Weights of a small mixture-of-experts language model, trained from scratch on English Wikipedia.
Size: 9 layers, vocabulary 5779.
Experts: 8 picks a token, a shared expert of 256 neurons.
Training: a variant of Muon for the experts, 263M tokens.
Below are experts of layer 4 (counted from 0) of a mixture-of-experts language model. Rows are named router (the router's row for the expert) and show model dimensions 0-159. Each number is 200 + 20 x the weight over its row's rms, rounded and kept within 0 to 999.
After each expert's rows: "comes before" lists some tokens at least twice as common just after its tokens as in all text. This comes from a sample of Wikipedia text that the model never trained on. Tokens count by the router's weight.

# expert 95
router,191,202,212,236,188,190,220,187,180,212,193,211,212,187,198,197,190,219,180,230,173,154,203,162,197,197,225,176,233,172,208,166,185,214,192,170,183,218,228,189,195,197,172,196,189,183,204,208,216,172,204,207,199,218,219,189,185,191,197,183,236,188,198,195,211,191,260,177,214,218,186,209,214,207,219,227,204,227,224,201,201,228,192,180,194,189,231,189,176,191,202,209,230,201,235,172,196,177,222,200,215,220,179,198,186,184,185,193,194,201,192,161,216,194,192,186,247,197,163,185,233,206,211,193,162,168,193,220,249,187,217,226,198,200,199,192,219,159,187,215,205,212,219,206,197,222,209,176,214,152,197,187,183,223,202,214,158,223,176,221
comes before: ":", " |", "==\n", "\n", "|", "==\n\n"

# expert 110
router,187,217,202,218,179,181,195,205,226,175,190,191,212,199,214,186,135,232,206,237,203,178,158,199,203,202,219,184,206,212,200,193,196,199,198,194,196,206,182,200,212,192,210,191,192,198,203,201,208,227,225,176,225,192,218,220,235,215,198,187,213,154,191,203,181,225,147,205,231,223,199,193,182,182,234,212,208,196,163,160,188,217,141,188,221,222,210,187,193,199,198,211,203,208,192,201,205,183,196,192,188,212,188,183,192,217,226,188,189,210,194,191,196,236,193,195,179,204,203,207,205,240,192,187,212,201,183,256,246,194,214,231,192,179,188,196,204,194,196,182,186,181,197,203,220,213,175,135,200,225,252,200,209,221,190,205,200,197,209,241
comes before: " of", ",", " in", ".", " and", "s"

# expert 124
router,212,176,197,190,251,125,210,200,225,217,209,196,207,211,179,210,169,230,198,253,207,179,157,194,191,177,199,194,166,186,171,204,184,204,207,210,199,203,189,204,186,214,175,203,198,185,197,200,206,202,207,192,221,207,202,221,191,219,175,183,191,205,199,192,197,194,186,142,193,180,186,214,172,188,224,219,213,209,189,211,208,192,181,191,241,245,204,168,156,209,201,203,234,179,219,230,179,215,206,205,203,190,199,203,213,235,203,200,196,215,227,211,196,208,165,196,235,161,167,202,221,228,200,198,164,228,202,218,227,190,195,227,201,204,216,225,221,171,187,189,198,240,207,199,204,208,210,161,189,198,222,215,177,193,204,208,195,186,190,215
comes before: " to", " in", " by", " the", ",", " on"

# expert 137
router,171,190,204,211,192,208,213,221,196,197,201,231,180,186,199,201,211,235,193,226,206,160,186,165,199,222,225,189,229,147,201,204,195,193,171,174,198,201,236,216,233,208,171,210,187,179,243,201,212,187,230,191,172,217,212,229,189,185,183,195,196,183,226,190,202,236,229,177,206,205,168,215,202,191,181,215,176,199,240,214,198,195,206,202,194,201,201,196,184,199,193,195,216,191,220,187,202,136,211,205,200,200,201,202,217,216,208,221,207,193,206,139,189,218,196,232,200,175,193,182,227,189,195,228,179,203,177,212,207,167,238,209,207,198,158,157,219,220,155,199,181,189,226,205,217,202,208,172,194,194,209,185,207,242,190,209,164,208,194,213
comes before: " ", " \"", " S", " A", " N", " D"

# expert 150
router,219,206,201,193,202,160,203,207,193,177,172,181,195,174,238,229,201,255,198,249,200,194,171,201,195,188,217,184,180,196,175,212,196,206,183,204,198,177,190,195,178,175,201,223,236,187,192,185,220,192,208,184,219,202,215,208,225,222,172,198,186,190,189,198,213,234,197,197,211,195,172,213,196,161,192,197,214,203,209,155,199,206,211,171,192,207,211,219,180,170,232,203,202,183,192,238,176,205,192,191,198,189,147,202,209,203,213,202,174,215,183,196,185,200,212,235,202,203,225,205,204,183,222,205,185,228,207,209,191,206,182,224,195,186,171,218,197,191,188,211,211,242,214,202,240,202,203,166,163,208,247,202,161,205,249,212,204,197,257,228
comes before: " the", " a", " he", " his", " and", " be"

# expert 74
router,213,199,198,208,226,215,213,162,201,196,173,191,234,185,202,213,221,192,189,182,187,183,215,226,199,170,186,166,160,202,212,206,167,217,194,204,214,172,208,216,203,197,204,183,220,192,238,191,218,186,202,202,227,194,200,233,199,200,227,208,205,201,235,191,195,164,183,166,194,207,175,211,199,248,223,197,175,198,181,171,196,203,210,221,195,228,183,213,157,224,234,229,186,180,216,204,183,192,179,205,191,173,151,207,198,186,223,209,170,218,191,182,199,189,182,204,150,150,195,210,221,204,205,210,160,182,196,208,214,184,209,205,208,225,207,193,204,185,188,179,202,237,214,211,206,227,223,218,217,214,233,186,155,232,228,183,174,214,218,215
comes before: " ", " \"", " •", " The", " Born", " List"

# expert 83
router,177,213,201,205,226,194,250,200,185,202,196,188,208,210,224,196,183,194,189,229,199,198,210,204,196,180,230,194,196,173,224,206,188,181,201,128,198,193,206,179,185,193,207,198,203,199,203,204,186,151,191,188,215,196,181,200,196,206,186,157,211,198,213,194,225,175,244,188,213,239,213,243,218,203,200,204,237,214,236,187,210,168,195,219,196,206,206,183,157,202,195,189,203,196,203,195,199,173,202,216,192,195,219,201,179,188,193,201,186,208,209,152,212,175,220,188,236,172,184,190,217,219,211,224,166,182,197,235,217,183,191,211,194,204,197,223,224,182,205,222,209,232,191,213,217,192,223,195,210,181,168,215,192,220,204,196,134,264,191,201
comes before: ":", "-", "=", "\n", " by", "=="

# expert 117
router,213,234,211,213,234,164,217,192,194,183,206,154,188,227,205,193,212,201,198,198,216,206,206,188,162,216,201,162,186,198,186,189,191,224,192,179,199,168,209,158,187,214,207,189,210,176,202,220,182,221,204,199,227,220,189,188,200,235,215,190,248,201,218,204,213,197,247,182,266,186,165,218,158,202,187,203,204,202,187,187,227,146,180,187,207,229,207,215,195,183,189,224,231,208,193,186,163,154,194,170,215,193,180,175,203,207,196,198,209,180,206,150,225,212,215,205,238,197,189,240,232,205,219,190,194,210,191,183,202,188,225,184,177,189,189,198,202,194,203,199,186,202,206,242,202,221,198,195,220,200,184,188,207,217,199,215,207,191,191,212
comes before: "1", "2", "3", "4", "5", "6"

# expert 70
router,203,216,190,246,199,163,211,203,196,160,155,192,214,157,187,211,217,208,195,240,193,174,213,207,175,200,236,197,200,212,197,243,177,203,189,178,201,188,216,195,204,189,188,208,199,221,237,191,220,202,202,180,223,172,200,185,203,236,158,194,192,204,195,193,243,253,211,181,204,221,200,215,202,199,189,221,186,207,243,206,179,195,208,209,190,218,190,217,175,189,202,201,173,186,234,211,160,199,200,183,193,193,169,185,207,173,238,190,207,208,179,194,208,208,209,248,227,170,197,196,237,208,211,230,167,215,203,202,178,177,195,205,186,206,189,186,199,169,185,193,189,222,203,210,235,212,192,140,188,200,200,203,200,222,201,206,170,207,210,213
comes before: " the", " a", " his", " he", " an", " her"

# expert 100
router,219,190,203,227,216,141,190,205,190,188,225,164,227,220,204,221,220,220,185,233,195,174,231,188,181,155,229,140,192,175,209,201,180,187,208,200,193,199,207,179,188,188,214,173,201,214,233,189,206,203,230,209,206,159,188,208,190,202,165,179,209,192,191,213,228,221,218,202,207,184,184,225,187,192,177,206,202,211,192,168,236,175,176,183,229,230,171,213,184,202,204,244,194,172,226,215,174,201,183,192,212,195,207,193,193,216,201,218,178,170,164,164,202,197,215,191,219,192,210,202,196,200,224,197,200,206,209,211,213,208,196,166,180,190,188,238,203,211,209,212,210,183,217,189,195,226,181,150,217,213,198,197,193,207,237,186,217,229,234,215
comes before: "-", "|", "==", " The", "The", "==="

# expert 73
router,203,193,205,184,213,165,189,211,219,217,211,192,232,224,227,223,194,205,213,259,210,192,205,210,193,197,191,134,182,196,206,204,193,190,190,179,173,176,194,219,215,180,217,220,204,185,207,188,213,199,222,201,204,162,191,203,208,220,187,190,185,187,178,205,170,210,222,212,201,209,161,226,190,185,206,250,190,208,183,176,198,194,156,187,239,225,184,178,202,185,223,209,207,180,195,190,175,213,196,177,207,200,199,197,195,226,198,193,172,194,171,175,190,237,179,179,200,206,220,201,200,214,207,193,217,239,212,231,205,211,186,192,176,164,214,203,210,168,203,190,186,209,199,179,227,200,194,148,174,205,210,202,189,219,233,190,217,208,267,237
comes before: "9", " The", "0", "1", "==", " In"

# expert 139
router,191,205,199,236,223,186,224,227,201,168,208,225,225,214,189,190,204,199,188,225,203,178,205,204,189,174,249,210,225,178,211,204,145,188,186,174,191,188,225,170,219,206,224,210,196,184,184,221,195,161,208,208,194,175,187,222,222,181,186,175,195,176,219,193,244,215,230,206,205,173,209,220,213,187,168,190,192,207,189,191,223,177,198,202,179,212,174,193,198,192,194,222,212,207,239,230,204,158,194,217,167,225,203,236,194,213,177,182,192,173,242,159,201,195,225,185,203,190,195,204,195,200,206,210,192,179,193,234,217,174,216,161,210,204,204,215,224,183,195,188,174,195,198,196,245,207,202,177,195,192,182,199,185,217,218,194,165,259,203,193
comes before: "-", "|", "==", "The", "===", "="

# expert 118
router,199,207,201,173,224,194,165,204,208,211,175,198,234,218,203,196,196,204,188,212,180,185,181,232,180,208,234,171,183,200,225,168,208,196,172,204,168,187,248,192,194,200,201,202,207,151,185,192,232,208,234,242,218,226,199,220,214,204,216,176,221,156,182,181,184,248,183,182,209,200,187,208,192,214,228,209,168,195,235,204,198,171,170,210,199,199,178,220,208,176,213,206,210,206,196,212,212,194,203,223,211,178,170,242,224,235,235,192,195,197,203,221,200,231,199,182,212,202,191,212,222,213,205,211,201,195,205,232,189,203,215,216,161,203,175,182,191,228,222,153,172,199,199,195,192,164,188,191,201,197,213,222,194,213,256,178,185,201,189,204
comes before: "0", "1", "2", " |", "9", "."

# expert 155
router,204,205,170,183,179,193,209,203,185,190,172,212,208,181,202,206,158,229,209,177,208,164,183,189,225,195,221,212,213,204,169,200,202,234,200,188,163,181,234,216,230,209,162,201,203,173,196,213,204,156,187,197,200,235,210,237,231,193,227,166,235,227,236,198,233,194,207,183,209,195,212,211,186,217,192,187,222,243,205,211,224,200,211,169,195,184,169,178,179,157,197,225,223,214,196,203,220,177,207,201,175,209,202,240,194,226,176,205,187,172,223,191,203,174,208,235,192,191,174,207,203,182,214,184,143,172,181,189,204,172,212,209,197,205,160,171,210,186,189,191,181,211,222,189,203,209,189,216,204,175,181,193,186,187,199,212,182,218,187,206
comes before: " |", "1", " |\n", "3", "4", "5"

# expert 105
router,183,205,179,226,216,155,202,221,203,198,192,191,205,161,195,219,195,216,201,219,186,172,178,228,191,187,241,201,211,223,166,212,173,214,178,200,190,185,209,196,194,222,215,213,248,217,232,197,224,210,196,201,188,197,216,206,214,223,177,192,232,202,188,196,234,235,205,160,222,192,206,215,193,200,172,205,219,218,224,226,181,208,201,217,172,220,196,196,175,201,202,192,169,175,218,218,181,205,198,197,210,191,147,205,189,182,211,194,193,204,234,188,214,204,193,253,174,170,201,204,209,222,213,216,187,238,212,184,167,170,185,213,192,207,177,179,192,188,176,195,186,221,204,201,210,190,182,126,242,190,205,225,193,203,213,207,175,184,191,230
comes before: " the", " a", " his", " an", " their", " her"

# expert 71
router,188,214,190,171,177,220,234,142,234,220,181,184,178,181,191,224,219,227,236,210,179,202,223,207,204,200,222,197,188,224,211,174,189,199,212,190,149,159,178,194,185,178,217,175,174,189,241,176,217,195,237,182,216,180,194,206,186,219,169,184,199,218,215,207,196,221,227,203,218,214,176,221,195,174,223,196,221,210,243,164,220,214,191,200,221,221,177,186,173,219,207,218,186,207,188,203,202,193,218,202,205,186,198,218,203,185,178,217,173,197,164,201,197,195,231,173,247,173,166,181,191,212,206,229,190,194,200,206,218,190,202,189,198,197,179,228,233,222,190,222,194,234,206,183,199,182,191,161,197,202,200,182,200,210,229,209,203,231,206,189
comes before: "0", "9", ")", "8", "]", "}"

# expert 130
router,159,204,183,194,218,175,202,199,204,229,172,217,223,188,197,205,161,205,189,193,182,186,175,183,183,219,242,208,216,218,212,203,171,205,210,206,190,170,167,211,203,205,184,203,206,177,185,197,174,161,197,187,182,189,219,200,204,178,197,204,249,204,194,213,211,165,200,167,230,234,199,209,185,212,237,195,238,235,201,209,231,174,221,186,216,211,219,173,191,177,193,202,266,195,205,207,205,185,194,211,213,198,185,238,208,211,199,181,203,221,218,163,182,176,195,197,218,189,182,206,223,205,182,198,167,220,168,192,203,177,186,224,183,211,171,181,203,226,199,207,179,198,221,206,201,166,206,219,205,137,198,221,203,196,239,218,190,199,196,228
comes before: " ", " |", "′", ")", "–", " |\n"

# expert 103
router,208,178,199,226,195,201,183,199,175,214,224,193,204,186,206,188,182,244,192,215,207,180,212,171,201,186,229,184,220,201,185,176,199,225,158,212,159,227,208,185,199,202,192,203,172,199,245,194,201,191,185,193,188,235,224,209,211,190,220,177,227,198,219,200,193,205,224,191,215,221,216,199,168,204,218,205,222,217,221,227,217,226,195,169,181,184,207,184,165,180,205,236,219,211,199,173,230,196,184,176,203,180,171,253,195,187,212,206,168,158,222,237,219,211,205,241,223,185,168,189,218,195,205,181,181,195,171,196,215,180,203,192,200,189,167,171,212,225,200,195,185,206,205,202,199,197,204,209,211,136,193,207,156,185,214,229,188,194,183,222
comes before: " |", "|", " |\n", ";", "–", " medal"

# expert 141
router,224,194,194,196,178,161,231,187,188,182,216,163,210,243,218,212,177,208,207,228,216,142,216,194,193,229,199,203,225,192,179,214,207,213,196,183,186,220,204,221,241,200,188,182,212,161,183,226,232,220,249,155,224,180,225,207,202,192,214,187,198,213,170,213,210,234,169,206,220,174,204,212,189,199,214,229,203,222,201,151,226,207,177,180,214,217,218,190,177,189,187,206,214,212,193,226,198,166,175,199,209,203,168,202,194,191,260,200,191,199,203,190,219,202,211,207,206,180,177,194,210,205,209,205,175,202,192,226,233,206,214,231,195,198,205,209,193,194,170,191,174,183,191,186,239,220,199,190,199,203,205,193,184,222,190,160,197,215,190,233
comes before: " of", ",", ".", " and", " in", ".\n\n"

# expert 96
router,225,181,211,176,217,178,225,171,191,220,223,207,199,212,191,198,204,205,211,222,172,204,171,164,186,217,206,177,209,207,186,182,195,245,157,176,207,212,236,183,227,164,186,213,199,202,199,228,229,202,199,211,186,199,208,190,188,250,196,173,237,169,222,217,206,205,192,182,233,221,198,197,213,184,220,210,191,194,251,188,220,188,145,181,210,206,163,213,203,212,210,236,224,197,187,222,194,202,195,187,197,183,202,191,194,189,222,181,207,185,209,173,230,195,197,209,217,195,231,193,217,209,191,215,199,169,167,183,185,189,182,192,190,199,215,177,202,196,193,196,183,233,210,215,192,203,185,128,215,219,178,216,201,233,197,183,198,242,200,225
comes before: "0", "1", "2", "9", "8", "6"

# expert 126
router,226,165,186,203,161,173,170,194,210,176,196,191,221,182,191,229,135,209,184,225,231,188,196,218,199,205,222,194,198,201,180,182,201,220,178,198,186,196,256,224,204,207,184,198,176,193,200,200,257,185,187,197,203,201,211,194,209,179,205,192,266,202,193,228,220,193,181,192,195,214,175,218,167,210,189,208,211,224,191,186,229,190,167,191,179,197,200,186,202,190,186,210,202,194,189,229,218,158,183,196,172,218,214,213,200,225,175,216,177,158,223,205,178,200,205,211,204,164,187,182,216,231,207,208,180,183,170,196,199,176,220,198,196,215,208,215,211,198,184,196,188,197,204,231,245,211,197,197,223,146,193,216,216,198,188,201,203,206,221,232
comes before: " |", ",", ".", "\n", " |\n", " States"

# expert 129
router,222,183,181,196,184,188,196,189,194,197,179,193,193,173,217,173,193,245,212,214,211,184,191,180,181,194,227,193,246,227,196,186,194,206,178,211,174,209,218,223,208,188,213,192,184,189,217,167,217,206,215,177,194,216,234,203,205,197,208,189,221,208,214,190,241,203,219,176,242,250,195,197,174,233,208,191,230,203,228,192,237,209,215,160,207,193,195,222,152,180,206,231,205,227,223,174,233,180,181,193,215,206,173,224,191,229,212,222,191,187,221,204,225,215,210,213,209,197,156,207,193,174,191,206,172,201,174,208,190,205,197,227,195,199,170,182,209,210,198,209,176,224,194,226,204,177,215,213,214,137,205,206,160,225,179,201,195,207,178,212
comes before: " ", " |", " the", "3", ";", " birth"

# expert 102
router,165,213,142,206,199,188,207,207,214,203,191,185,198,219,194,204,201,188,200,229,229,181,150,210,222,223,195,163,237,207,210,189,198,215,199,193,177,228,203,208,190,218,194,150,210,180,216,203,178,203,251,229,219,209,218,208,219,203,213,177,222,186,228,188,196,178,204,189,198,185,210,192,202,199,218,222,205,209,173,178,188,187,189,171,199,207,194,183,200,160,188,216,192,192,192,201,194,226,194,185,195,197,170,195,205,212,191,179,217,191,237,184,198,212,199,233,167,190,195,222,216,215,238,213,190,238,198,209,191,198,236,199,201,195,223,193,209,221,199,162,173,181,242,232,195,160,211,144,202,164,204,205,185,207,174,197,190,205,200,252
comes before: ",", " (", "\n", " and", ".\n\n", "'s"

# expert 93
router,170,211,216,204,212,202,211,224,184,193,179,240,188,187,225,205,209,202,200,253,229,188,199,197,183,218,232,209,248,184,180,191,164,186,182,166,181,171,199,205,232,202,193,200,198,179,221,210,190,191,213,198,202,169,204,222,217,192,194,201,181,171,261,189,200,222,218,184,208,209,174,221,211,204,184,195,173,200,217,201,225,188,196,214,195,197,193,186,175,215,173,192,208,187,202,205,199,156,198,205,221,198,182,231,192,197,183,227,197,199,189,164,204,197,229,207,214,171,225,184,222,209,184,193,154,199,191,222,211,176,250,180,213,182,178,184,228,222,179,202,176,215,196,192,219,206,205,170,185,215,188,185,219,249,232,194,157,240,202,201
comes before: "-", " ", "|", ":", " \"", " UTC"

# expert 64
router,179,226,212,211,223,156,194,200,184,171,183,186,206,194,257,231,137,225,184,202,188,194,188,227,216,173,208,190,212,219,232,171,187,211,237,219,159,201,200,209,191,189,170,197,215,173,207,222,174,206,193,199,191,206,196,201,218,186,206,165,195,188,219,173,188,213,179,171,226,194,220,210,186,209,242,231,214,211,202,189,208,187,188,174,241,195,205,225,204,191,166,185,217,191,194,189,203,190,195,203,185,211,188,191,215,172,174,210,171,203,197,171,195,190,186,187,200,171,214,223,217,186,195,192,182,240,185,209,229,195,181,226,187,206,219,219,209,221,207,195,204,174,201,238,187,209,203,171,181,180,206,200,167,208,257,228,228,205,200,220
comes before: " of", "s", " in", " was", " and", " is"

# expert 78
router,173,186,200,178,230,226,182,199,194,223,198,176,194,177,207,181,180,224,215,229,209,192,200,210,180,214,191,171,166,160,184,198,192,218,187,209,211,237,194,224,204,192,183,165,206,185,249,202,208,195,201,187,187,228,222,177,184,205,171,192,214,191,172,207,219,229,214,213,196,209,206,217,200,169,176,237,185,189,219,187,196,175,216,223,197,247,186,206,201,212,227,217,203,215,189,211,223,188,201,187,167,164,200,266,196,200,184,193,198,162,200,172,193,179,204,179,184,194,193,224,195,188,228,205,192,204,203,178,210,209,202,218,211,185,193,203,199,243,206,196,186,197,243,208,208,218,151,185,177,198,207,239,204,198,195,193,211,250,212,247
comes before: " ", "==", "===", " The", "In", "The"

# expert 101
router,195,198,199,211,214,194,211,185,214,211,159,171,239,214,216,195,218,222,185,204,169,171,183,208,208,206,227,158,194,230,200,163,181,195,182,191,157,177,210,210,157,182,206,225,193,179,187,185,188,231,206,201,222,162,196,204,209,205,226,196,168,180,188,174,208,244,207,175,219,194,212,203,180,198,212,199,216,198,246,202,226,183,209,190,205,207,165,195,197,179,211,214,187,237,189,173,219,197,174,174,228,185,195,221,205,200,208,234,183,211,190,217,210,181,229,168,185,171,183,237,170,206,210,223,188,220,201,233,197,202,206,198,170,201,177,193,228,212,204,187,186,215,174,182,214,228,181,200,187,210,216,199,196,225,229,189,172,257,189,198
comes before: "0", "1", "2", "th", "m", " years"

# expert 148
router,222,187,222,178,179,211,225,170,215,192,159,202,216,181,206,191,224,212,205,197,189,240,214,192,162,203,264,204,204,176,209,198,178,199,155,205,193,173,199,228,189,195,164,170,195,238,258,189,188,179,190,198,227,184,225,219,196,233,197,206,217,184,200,209,220,219,170,186,191,203,180,208,192,218,181,216,200,205,223,177,205,185,196,168,179,216,194,205,146,200,204,196,209,170,228,223,218,202,213,184,175,209,189,203,220,198,240,198,204,184,203,193,198,190,217,203,246,181,175,209,198,215,216,181,196,233,180,196,186,229,213,193,192,202,205,212,193,180,192,176,183,204,202,248,193,144,217,176,202,187,204,212,214,195,216,223,180,195,195,224
comes before: " the", " a", " his", " this", " York", " States"

# expert 140
router,184,252,179,190,217,196,244,220,214,212,172,150,178,209,230,207,196,187,196,207,185,213,228,218,179,209,189,158,206,200,186,207,189,251,225,207,215,206,228,184,187,197,171,202,183,177,230,204,209,181,186,205,232,206,191,209,195,193,212,192,240,217,225,175,207,206,198,200,228,224,162,232,171,186,183,167,214,198,239,187,229,141,198,182,195,226,195,198,212,189,203,252,234,186,190,205,171,194,203,176,203,201,202,193,180,205,183,206,182,170,206,188,235,202,175,208,224,208,186,232,212,208,176,206,195,200,213,225,187,207,183,196,185,178,194,239,199,173,195,176,175,204,199,239,196,193,213,198,198,218,188,188,200,233,190,198,194,194,180,201
comes before: "1", "2", "3", "4", "5", " |"

# expert 66
router,214,202,201,212,199,149,201,190,241,165,201,166,205,218,227,202,181,210,199,193,185,198,198,206,219,201,211,163,168,215,154,196,190,202,216,216,176,218,194,195,190,212,173,207,229,163,171,227,221,174,206,186,196,200,218,201,209,190,200,163,168,199,217,200,171,203,183,177,221,169,216,218,193,175,208,210,247,200,174,196,211,192,168,167,209,188,193,209,232,194,205,184,224,175,217,179,199,188,193,172,190,156,181,191,185,221,215,215,179,205,216,200,204,202,180,176,230,191,187,230,198,227,201,194,154,249,219,239,243,198,214,215,204,202,213,230,235,198,197,192,201,226,191,223,212,208,182,179,164,190,215,209,195,214,220,214,214,218,206,200
comes before: " to", " by", " in", " as", "ly", " for"

# expert 91
router,203,194,184,191,219,222,224,211,183,205,189,198,201,215,189,216,185,220,267,201,173,187,164,190,165,192,195,197,167,160,184,182,205,233,194,200,209,199,190,197,187,198,180,186,208,220,208,195,208,229,191,220,179,194,218,199,221,197,236,183,221,185,186,166,221,222,211,193,228,189,204,238,191,201,187,206,191,211,237,204,229,189,219,181,212,211,157,172,186,225,226,242,220,220,200,228,220,181,199,192,189,203,197,206,180,166,235,232,217,163,209,208,204,189,206,182,206,179,216,210,173,179,221,183,210,220,158,200,201,207,170,176,211,207,176,205,214,194,175,179,150,192,218,183,209,182,146,221,232,212,210,202,202,198,191,213,179,221,189,194
comes before: "0", "1", "2", "3", ";", ")"

# expert 159
router,189,217,198,226,209,182,227,201,184,171,195,186,195,201,212,212,129,202,184,179,175,201,231,203,201,168,209,215,199,187,224,177,198,204,198,161,169,227,204,211,222,204,203,185,188,196,201,200,178,185,204,214,200,219,192,206,210,193,210,181,214,185,193,182,204,193,194,199,224,247,221,257,202,227,229,192,221,206,220,170,223,197,196,208,234,194,209,192,174,215,162,176,226,223,196,215,211,190,217,207,197,192,198,183,176,176,218,216,167,193,197,159,199,200,180,179,210,182,196,191,212,251,196,220,182,162,178,215,235,191,180,219,178,192,213,207,243,208,172,180,202,211,201,218,189,188,187,170,209,182,200,216,193,219,220,240,152,233,194,204
comes before: ":", " of", "\n", ",", "==\n", " in"

# expert 152
router,186,197,211,202,241,185,198,205,208,219,219,221,209,188,181,188,153,189,198,212,168,203,169,156,192,207,222,178,181,196,183,209,196,201,183,187,215,193,221,203,226,204,183,198,202,196,185,197,180,204,223,207,186,182,219,211,195,206,175,188,200,179,255,213,225,216,187,137,202,222,162,177,192,185,231,225,191,223,198,162,194,201,176,187,219,224,196,204,206,189,190,196,205,176,196,240,162,211,163,206,177,205,212,202,195,191,239,200,192,204,209,177,195,199,187,200,208,203,198,212,204,228,162,205,210,196,177,203,184,204,206,196,190,192,231,218,194,190,194,198,209,207,208,203,183,173,188,178,194,193,215,277,183,244,262,206,184,226,191,217
comes before: " |", "–", "0", "6", "9", "5"

# expert 68
router,196,175,185,172,177,215,198,206,201,198,199,179,236,232,215,193,190,211,198,194,170,195,164,171,196,219,222,189,195,206,190,188,199,223,201,174,167,214,209,197,199,192,192,202,215,176,233,193,201,172,215,213,181,179,190,198,198,249,218,206,188,196,240,172,208,221,191,151,197,196,198,231,199,207,181,185,227,205,191,198,223,117,204,182,232,207,180,230,179,208,217,188,213,210,180,218,192,180,206,183,200,228,206,195,203,166,205,263,203,206,197,209,213,240,182,230,200,220,179,206,188,222,174,184,207,211,172,228,184,190,195,227,200,213,203,195,210,173,211,154,203,210,201,190,244,209,208,176,210,206,221,215,179,188,207,183,192,207,169,217
comes before: ",", " of", " to", " in", " and", " for"

# expert 84
router,193,203,196,233,229,198,227,215,198,198,217,194,193,172,217,192,215,204,203,214,201,155,202,151,191,219,213,186,202,152,225,218,201,206,164,189,194,212,206,200,231,192,180,179,184,205,254,195,239,183,202,212,197,214,207,208,188,205,168,182,195,184,217,153,230,218,223,194,193,234,168,231,215,195,174,232,192,195,232,207,195,190,217,206,197,204,183,212,170,200,172,180,209,206,208,224,176,159,175,191,209,178,209,213,221,204,223,204,197,213,193,180,193,234,183,194,205,206,199,209,220,192,196,219,197,187,186,235,221,142,248,198,201,159,172,194,215,194,156,174,199,194,204,186,205,209,167,187,170,209,184,205,203,226,212,194,181,218,204,203
comes before: " ", " \"", " —", " S", " A", " D"

# expert 65
router,215,169,207,182,218,222,221,184,228,192,197,203,203,177,192,208,160,190,188,223,165,204,224,194,198,206,216,181,208,194,181,183,191,205,211,185,233,164,198,217,210,190,201,177,192,201,186,222,227,169,222,198,183,180,204,200,169,212,178,192,205,182,219,191,242,220,214,189,206,192,179,205,183,202,206,182,225,278,180,157,205,193,195,172,216,210,191,178,198,180,202,207,202,232,208,228,179,199,202,204,175,207,188,199,179,189,210,211,218,223,207,155,232,205,210,190,206,190,210,194,205,211,160,226,188,187,185,181,191,211,210,183,177,221,211,239,206,186,222,216,187,184,226,225,201,162,195,176,170,186,214,236,190,253,221,195,148,226,193,204
comes before: "8", "9", "6", "7", "5", "4"

# expert 122
router,194,228,171,205,200,179,205,185,228,204,176,189,212,187,220,176,222,233,174,187,196,228,204,169,199,211,266,205,184,177,185,191,180,187,158,194,190,172,182,214,196,208,183,191,212,196,250,187,191,185,176,215,237,189,203,215,188,263,175,183,196,210,217,190,229,200,183,195,196,229,197,242,185,195,179,236,191,209,200,208,207,212,208,189,176,194,201,215,165,219,190,190,225,170,204,211,203,200,220,208,189,212,202,208,190,174,214,211,207,173,170,194,181,192,188,236,254,169,183,201,200,220,200,230,159,194,171,200,183,199,197,221,180,218,169,189,202,203,199,199,188,217,207,224,213,189,216,174,188,181,216,216,204,206,238,232,178,219,195,207
comes before: " the", " ", " a", " his", " its", " this"

# expert 149
router,203,195,224,189,206,192,199,215,191,205,204,196,214,182,226,212,170,194,188,219,201,193,182,183,196,202,222,219,210,163,160,188,181,209,211,175,207,223,220,221,218,226,190,159,221,182,195,225,194,197,175,218,243,247,220,213,208,214,199,184,212,186,226,184,194,195,187,187,208,196,196,259,210,200,223,216,232,212,172,202,191,177,193,185,223,231,200,193,203,161,192,198,188,185,173,245,222,185,176,217,196,178,168,214,212,232,199,205,191,164,170,165,186,200,166,208,236,194,181,198,210,246,202,191,176,192,144,201,196,208,183,198,210,185,216,180,211,172,194,151,193,206,214,200,193,193,203,219,210,188,220,233,184,183,177,225,175,213,197,207
comes before: ",", "\n", " (", " in", " and", "."